Experts of a small language model.
Experts: 96 experts in each of 4 layers, 128 SwiGLU neurons an expert, a shared expert of 128 neurons.
Below are experts of layer 6 (counted from 0) of a mixture-of-experts language model. Rows are named router (the router's row for the expert), gate (a neuron's input weights, with its number), up (a neuron's input weights, with its number) and show model dimensions 0-255. Each number is 128 + 32 x the weight over its row's rms, rounded and kept within 0 to 255.
Before each expert's rows: a language model's description of what the expert responds to; "gets" lists some tokens that make up at least twice as much of what it gets as of all text. This comes from a sample of Wikipedia text that the model never trained on. Tokens count by the router's weight.

# expert 43
Description: Final words or pieces of place, venue and organization names in tables, such as Stadium, Arena, Airport, Street, -ville, Group.
gets: ")", " Stadium", " Center", " Racing", " Arena", " Street"
router [162 153 118 127 137  47 105 117 153  87 125 124 123 111 105  87 150 130 215  85  95 113  73  96 159  57 108 114 178  84 148 141 181 118 147  95 118 135 136 205 102 134 141  97  90 128  93 138 108 114  58 161 103  70 134  85  79 104 125 178  84 162 100  95  89 131 125  71 123 150 168  73 141  67 215 102 162 215 142 113 132  78  99 116 149 132  88 118 191 142 140 131 116 174 136  65 132 149  92 142 128  52 133 146  90 126 125 121 105 153 140  99 128 193  55 121 112  95 155 181 181 151 124 126 104 141 102 110 144 114  99 125 121 109 133 155 183  95 138 116 158 130 148 118 144  94 137 166  98 140 166 102 119 123 160 146 169 133 158 126 116  98 179 113 136 174 120 175 157  92 135  93 142 150 190 138 166 170  92  84 154 131 155 144 128 120 169 127 117 132 135 125 150 119 168 135 148 169 103 156 138 139 150 134 159  61  98  23  95 119 142 109 122 167 100  88 113 112 109 136 111 135  89  84 147 115 133 157 101 132 147 129 117  78 140 102 131 127 164 120  98 169 176 141 145 106 157 171 171 121 149 176  70 159 115 110]
gate1 [186 123 147 118 143 120 121 145 177 112 137 108 150 147 204 151 142 141 107  86 101 109 129  89 124 157  94 113 172 112 143 202 109 182 112 139 102  95 113  82 104 147 136 125 173 191 158 134  90 112 144 131  91  98  81 147 126 136  70  96 118 102 115 153 105 158 153 127 140  69 127  47 143 146 160  91 127 130  62 111  99  87 142 140 213 168 131 130  80 128  92 179 117 177 120 148 183 121 102 153 185 145 101 125 174 135  76 115 156 126 136 120 102 169 140 149 109 126 145 122 111 114  96 166 123  81 103 170 166 110 125  61 130  95 133 166 113 123 187  77 140  74 132 163 104 126 127 133 127 104 112 111 114 123 113 152 148 141 134 103  90 144 125  54 144 144 115 136 130  78 104 192 113  56 100 176 177  71 184 110 130 130  96 159 127 146 114 159 144 161  72 158  95  94 126 129 182 149  76 201 161 115 156  38  98 148 148  52 221 122 153 158 149 114 146  85 118 101 109 109 128 123 138  95 124 111 159  76 176 111 159 105 182 118 110 157 136 172 144 126 165 109 162 118 125 146  96 116  84 145  93 171 137 108 140 129]
up1 [178 122 143 127 139 136 112 125 150 129 145 100 154 129 164 151 104 177 128 122 115  97 105  55 150 192  82 104 191  92 159 205 133 188  95 153 100 126 120 119 123 112 150 125 164 172 191 116 134 127 139 112 137 101 114 220 118 109 132 127 142 124  58 128  93 156 198 134 136 118 154 102 137  83 179 110 181 123  64 154 109 136 106 120 190 190  95 168 104  86  86 182 154 131 153 103 182  89 140 169 199 114 102 109 163 112 145 105 158 151 180 122  94 151 131 124 166 188 150 119  95 125 111 158 136 122 168 126 138  95 150 148 115  68 141 172 116 121 200 108 148 109 221 144 113 122 140  78 124 131 110  93 143 181 133 122 105 131  81 136 119 160 112 152 141  77 133 170 158 135  69 137 117  77 115 172 211 127 185 138  92 118 159 158 130 104 123 122 126 213 106 180 129 183 119 128 160 159 121 158 111 115 139 126 143 140 109 147 136 126 160 151 132 149 128  78  99 156 121 134 159 125 146 123  98 142 166 178 211 111 134 116 154 107 125 140 101 184 154  87 186 108 183 139  91 158 105 121 119 119  96 155 144 113  76 129]

# expert 6
Description: First words of proper names for saints, forts, mountains, battles, military units and streets, e.g. St Margaret's, Fort, Squadron, East Dulwich.
gets: " St", " Saint", " Reg", " Fort", " Mount", " San"
router [140 156  97 140 121 104 107 117 131 143  95 141 111 171  94 133  99 134 157 107 132 141 170 107 100  92 142 133 155 146 158 168  85 135 150 103 101 101 180 167 114  73 101 109 117 107 142 160 117 224  79 165 134 106  72 112 128 161 144 110 110 156 149  96 203 126  74 135 136 106  79 132 123 150 187 164 210 217  88 145  88 131  92 100 153 165  99  97 158 112 147 111 183 155  55 141  83 116 118 197  77 118 129 193 116 106 139 147 140 119  71 123 142 175 128  99 143 104 132 159  56  97 113 127  88 129 147 169 149 140 118  64 136 106 144 181 157 116 141 135 112 123 158 178 116  93  98 112  72 163 135 185 155 117 157 140 124 154 186 109  96 110  98 152 137 110 131  98 136 171 141 109 113 145 134 117 166 101  82 169 112 120 179 123  80 180 143 112 168 199 121 117 108  68 150 191 143 118  94  88 110  95 130  86 110 129 150 155 151  92 170 102 142  79 139 108 171 142 110 156 112 174 126 158 147 126 107 171 103 128 153 114 179 193 225 147 131 176 155 116 158 170 182  97 122  93 113 146 114 127  91 130 128 135 105 115]
gate2 [ 66 116 167 161 106  69 113 127  84 167  91 143 139 162 149  86  45 129 124 158 152  85  58 149 114  71 158 147 124 149 110 130  97 123 136 157 115 167 133 149 146 111 185  84 130  87  92 141 106 135 148 129 126 108 110  99 170 102 100 124 126 138 105 154 129 138  78  92 127 158 146  99 173 170 131 176 137 186 113 113 123  72 160  93 116 119 128 146 127  96 148 182 117  89 139 146 125 126 132  58  94 140 106  89 201 154 153  86 130 148  92  89 135 103 137 181  73  88  51 113 103 115 158 126 183 109 169 105 102 154 139 153  95 176 124 171 113 140 132 139 158  89 118 133 183  98 149 142 131 124  80 123 154 132 136 135 170 148 142 110 149  50 126 123 122  43 166 133  79  70  98  85 155  96 118  50  97 167  99 157  64  99 112 107 139 104 130  94 106 137 102  85  99 191  89 120 134  97 133  97 146 121  70 101 160 154 153 113 102 130 100 130 117 176 113  86 102 111  77 151 121 123  80 116 135  85 152 134 146  90 116 148 120 126 145  87 133 167 150 132 139 181 147 149 132 148  96 201  60 137  72 174 111 212 128 124]
up2 [128 122  96 131 164 133 165 152  53 123 107 128  91  79 133 122 100 167 171 189 152 142 157 140 160 124 108 135  79 136 109 142  85 131 122 142 110 157 125  95 158  70 157 139 101 150 167 139 129 200 110 133 104 133 158 149  85 109  88  91 152 211 162 181 137 170 135 113 187 134 165 108 156  82 115 119 199  66 147  56 161 187 118  86 141 130  83 136 148 117  69 122 121 143 151 148 143 117 134  93 125 108  97 123 120 154 137  96 132 139 147 125 154 112  72 136 110  97 121 128 160 108 154 161  77 119 132 124 142  97 145 115  78 123 100  79 184 116 132  94 102  81 119 129 141  76 137 207 142 102  97 119 169 167 120 179 139 105 108 125 134 117 117  53  86  74 132  85 111 127 106 110 172 113 175  49 185 168 140 130  72 104 121 147 112 131 110 134  51 150 122 118 129 160  94  98 100 102 121 154 175  95  64 172 156 150 112 131 207 127 120  80 183 167 141 120 103  90 131 148 189 135 156  81 148 163 111 150 168 114  77 116  91 133 199 132 142 120  96 166 142 117 171  94 137  92 188 151 107 108 137 122 172 141 168 119]

# expert 24
Description: The noun head (head office, head coach), band instrument lists like vocals and drums, and closing pipes, parentheses or newlines in tables and lists.
gets: " head", ")", " |", "\n", "\"", " Head"
router [141 126 164 134 144 160 133 127 124 128  88  96 184 152  92 117 123 107 173 127 152 166 145 139 114  74 155 115 140 104 137 144 133 165 103 109 193 108 113 149 111 164 125 149 136  93 169 176 149 153 104 116 113 107 134 107  66 116 154 138 120 164 134 139  71 127 115 114 105 124 153 130  89 118 142 134 136 109 114 123  98 121 161 137 162 193  77 135 129 106 173  48 159 127 116 144 134 109 165 138 128  75 134 122 126 128 142 126 102 154 220 142  87 148  32 108 122 128 111 207 136 136 140 100  63 117 145  96 115 119 135  81  89 121 194 176 126  72 112 145 120 121 177  89 104 166 134 141  99 149 165 114 136 116 155 142 112 135 146  84  77 178 148  73 168  65 144 134 132  90  47 148 152 137 145 138 137 107 112 156 102 155 124 109 138  92 122  86 133 149  50 140 133 163 168  76 185 112 177 126  45 132 102 161 110 139 131 142 142 159 152 143 117 180 134 122 149 109  56  37 109 145 216 166 150 132 116  83  79 107 165 103 120 115 103  91  89 162 139 118 122 187 193 158 119 157 135 200 192 116 142 104  82 160 138 138]
gate2 [115 122 150 121 136 135 148  62 130 109 126 123 133 135 148 168 132  85 124  92 162 118 151 176 170 107  47 155 119 145  63 136 129 180  80 122 142 121 139 140 152 164 171 116 129 146 144 176 161 120 132 168 135 127 134 166  94  97 139 133 134 228 105 131 115 124 129 112 132 119  92 161 144 104 121 114 121 103 185 108 152 158 194  93 116 115 114 127 185 127 123 123 109 111 147 102 123 128 153 160 109 163  86 192 154 213 146 107 195 116 153  80 139 142 123 141 177 105 173 124 161 143 123 147 183 101 134 130 174 144 100 176 126 171  90 115 130 154 144  99  67  48 120 104 151 131 143 134 127 152 157 116 149  72 128 138 107 168 130 163  94 129  59 139 119 189 128 115 141 130 138 142 198 187 105 131  75 109 119 118 173 124 161 169 170 152 125  91 124 106  80 155 154 107 113 106 115 167 166 129 162 110 138 161 109 141 111 119 140 141  93 119  99 130 134 159 149 156 143 138 124  95 143 112  95  68  86 201  41 127 164 147 111 193 183 153 135  75 187 130  97 129 125 181 174 151  71 186  72 143 173 138 194 155 206 133]
up2 [141 170  94 126 124 123  73 160 119 122 135 128 122 132 117 108 163 178 164 164  83 138  87  71 140 173 184 102 151 111 209 110 140  80 159 118  92  99 126 118  88  99 114 108 101 113 106  78  95 165 107  52 127 127 131 109 147 169 119 125  94  50 178 122 124 152 104 107 127 132 143  88 121 146 167 127 153 147  82 145 121 118  77 172 127 119 130 121 109 119 137 106 163 130 114 180 116 119 123 106 142 135 183  99  99  47 104 194  56 137 105 142  92  96 152 128 102 138  77 110  93 114  99 102  81 131 107 124  99 111 152  83 155  92 147 132 128 100 109 149 168 223 148 135  82 129 133 126 158 138 116 125 120 169 169 104 157 121 155 125 157 116 184 129 134  76 140 177 116 103 156  96  49  86 136 165 161 159 157 122  67 153  86  54 112 100  98 140 138 160 166 109 105 140 119 202 145 127 111 116  96 116 123  84 128 107 116 173 136 103 149 139 151 165 135  99 108 113 104 102 131 177 133 133 142 157 156  88 216  97 121 133 125  89  60 125  93 163  83 144 168 143 156  85  65 117 197  66 192 127  85 125  92 136  87 146]

# expert 49
Description: Opening parentheses, brackets and quotation marks after a name or term, introducing years, countries, percentages or actor names.
gets: " (", " \"", "(", " [", " (\"", "—"
router [127 157 146 111 134 144 121 121  85 104  88 164 117 164 127 132 113 177 128 123 125  93 115 114 187 109 121 156  89 103 170  98  78  85 108  94 216  92 147 105 129 144 119 122 158 104 144 107  86 115 154 120 137 174 141 158 124 102 132 125 112 150 132 198 138 175  86 140 115 144 149 148  85 127 151 122 107 132 140  77 159  76  81 154 135 112  53 151 160 110 152  92 114 193  83 115 158 128 132 116 155 147 103 116 108 115  77 102 150 140 143  88  67 147  83 166 131 158 129 129 151 154 151 128 115 158 173 133 124 115 120  73 164 147 121  99 123 144  42 101 127 145 201 140 129 178 123  78 128 119 168  94 122 126 119  99 101 176 138 119  67 142 109 118 116  96 135 166 137  60  67 161  78  52  73 180  64 170 178 134 116 182 179  98 145 128 117  67 136 181 113 141  83 141  94 148 156 132 176 110 135 166 141 143 158 107 147  60 133 112 107 132  59 153 127 110  87 171 140 102 171 145 177 153 141 102 165  91 170 169 118 161 119 166 121 148 178 171 130 119 110 152 127 114 111 153  81 104 116  65  42 159 132 171 133  79]
gate0 [190 182  95 155 190 178 123 113 170 148 138  73 123 115 103  78 143  85 174 143 153 133 146 125 152 131  57 141 150 117 152 113 178 131  94  60 168 139 121 125 133 192 122 131  96  62 172 148 150 117 115 134  96  85 143 152  97 115  46 154 179  78 113  93 137 159 148 159 163 147 212 100 171 127 164 137 153  86 145 144 125 146 104 124 105 138 112  82 101 107 157 121 149 144 104 130 121 163 149 135 108 122 194 104 123 122 125 140 132 156 152 149 139 103 125 113 134  94 132 130 124 104 106 125 174 104 143  97  87  90 112 105 159 114 108 160 120 192  76 101 165 163 163  50 134 172 182 155 135 139 118 144 149 134 119 201 124 166 128 140 157 107 158 168 127 120 161 164 128 144  83  97 135 147  94 131 113 102  11 132 172 149 168 119 164 169 115 155 131 164 108 104 188 148 132 105 128 106 101 143 115  92 164 183  77 119 108 115  81 156 118 120 148 105 114 107 118 177 102 147  59 111  54  97 138 133 125 169  90 112 110 137 153 172 103 150  87 137 107 148 115 136  98 164 153  97  90 103 160  56 201 119  90 152  77 167]
up0 [137 162  78 139 198 164  87 175 125  91 132  70 113 149  64  94 115  87 130 109 147 135 183 124 111 140  93 126  94 146 134 104 198 148 106  83 190 143  93 116 103 173 117 144  95 108 180 112 100 133  92  87 128 156 150 146 129 161  87 144 152  92 108 113 143 178 115 151 144 105 115 151 163 130 147 130  94  84 136 150 158 124  86 134 111 177 109 107 119  51 170 167 138 148 126 112 160 145 109 139 104 158 181 148 132  99 116 114 108 219 131 123 152  90 117  64  99 109 113 114 102 141 159 103 169  83 149  70 125 117 174 170 103 116 105 155 100 155 118 118 170 166 142  94 101 200 141 134  97 163  97 132 145 118 130 200 139 174 180 164 173  93 153 152 118 149 181 118 164 135 101  41 157 138  94 121 120 134  63 102 119  66 129 157 150 165 145 102 112 187 103 150 208 119 135 143  50 131 136 142 110 105 154 199  68 141 130 142  59 159 152 122 125 125 135  92 134 135  83 138 114 146 140 147 127 192 117 165 105 124 112 118 127 100 169  99 144 117  84  70 143 166 138 111  96 109 118  94 159  66 164 157 135 122 116 188]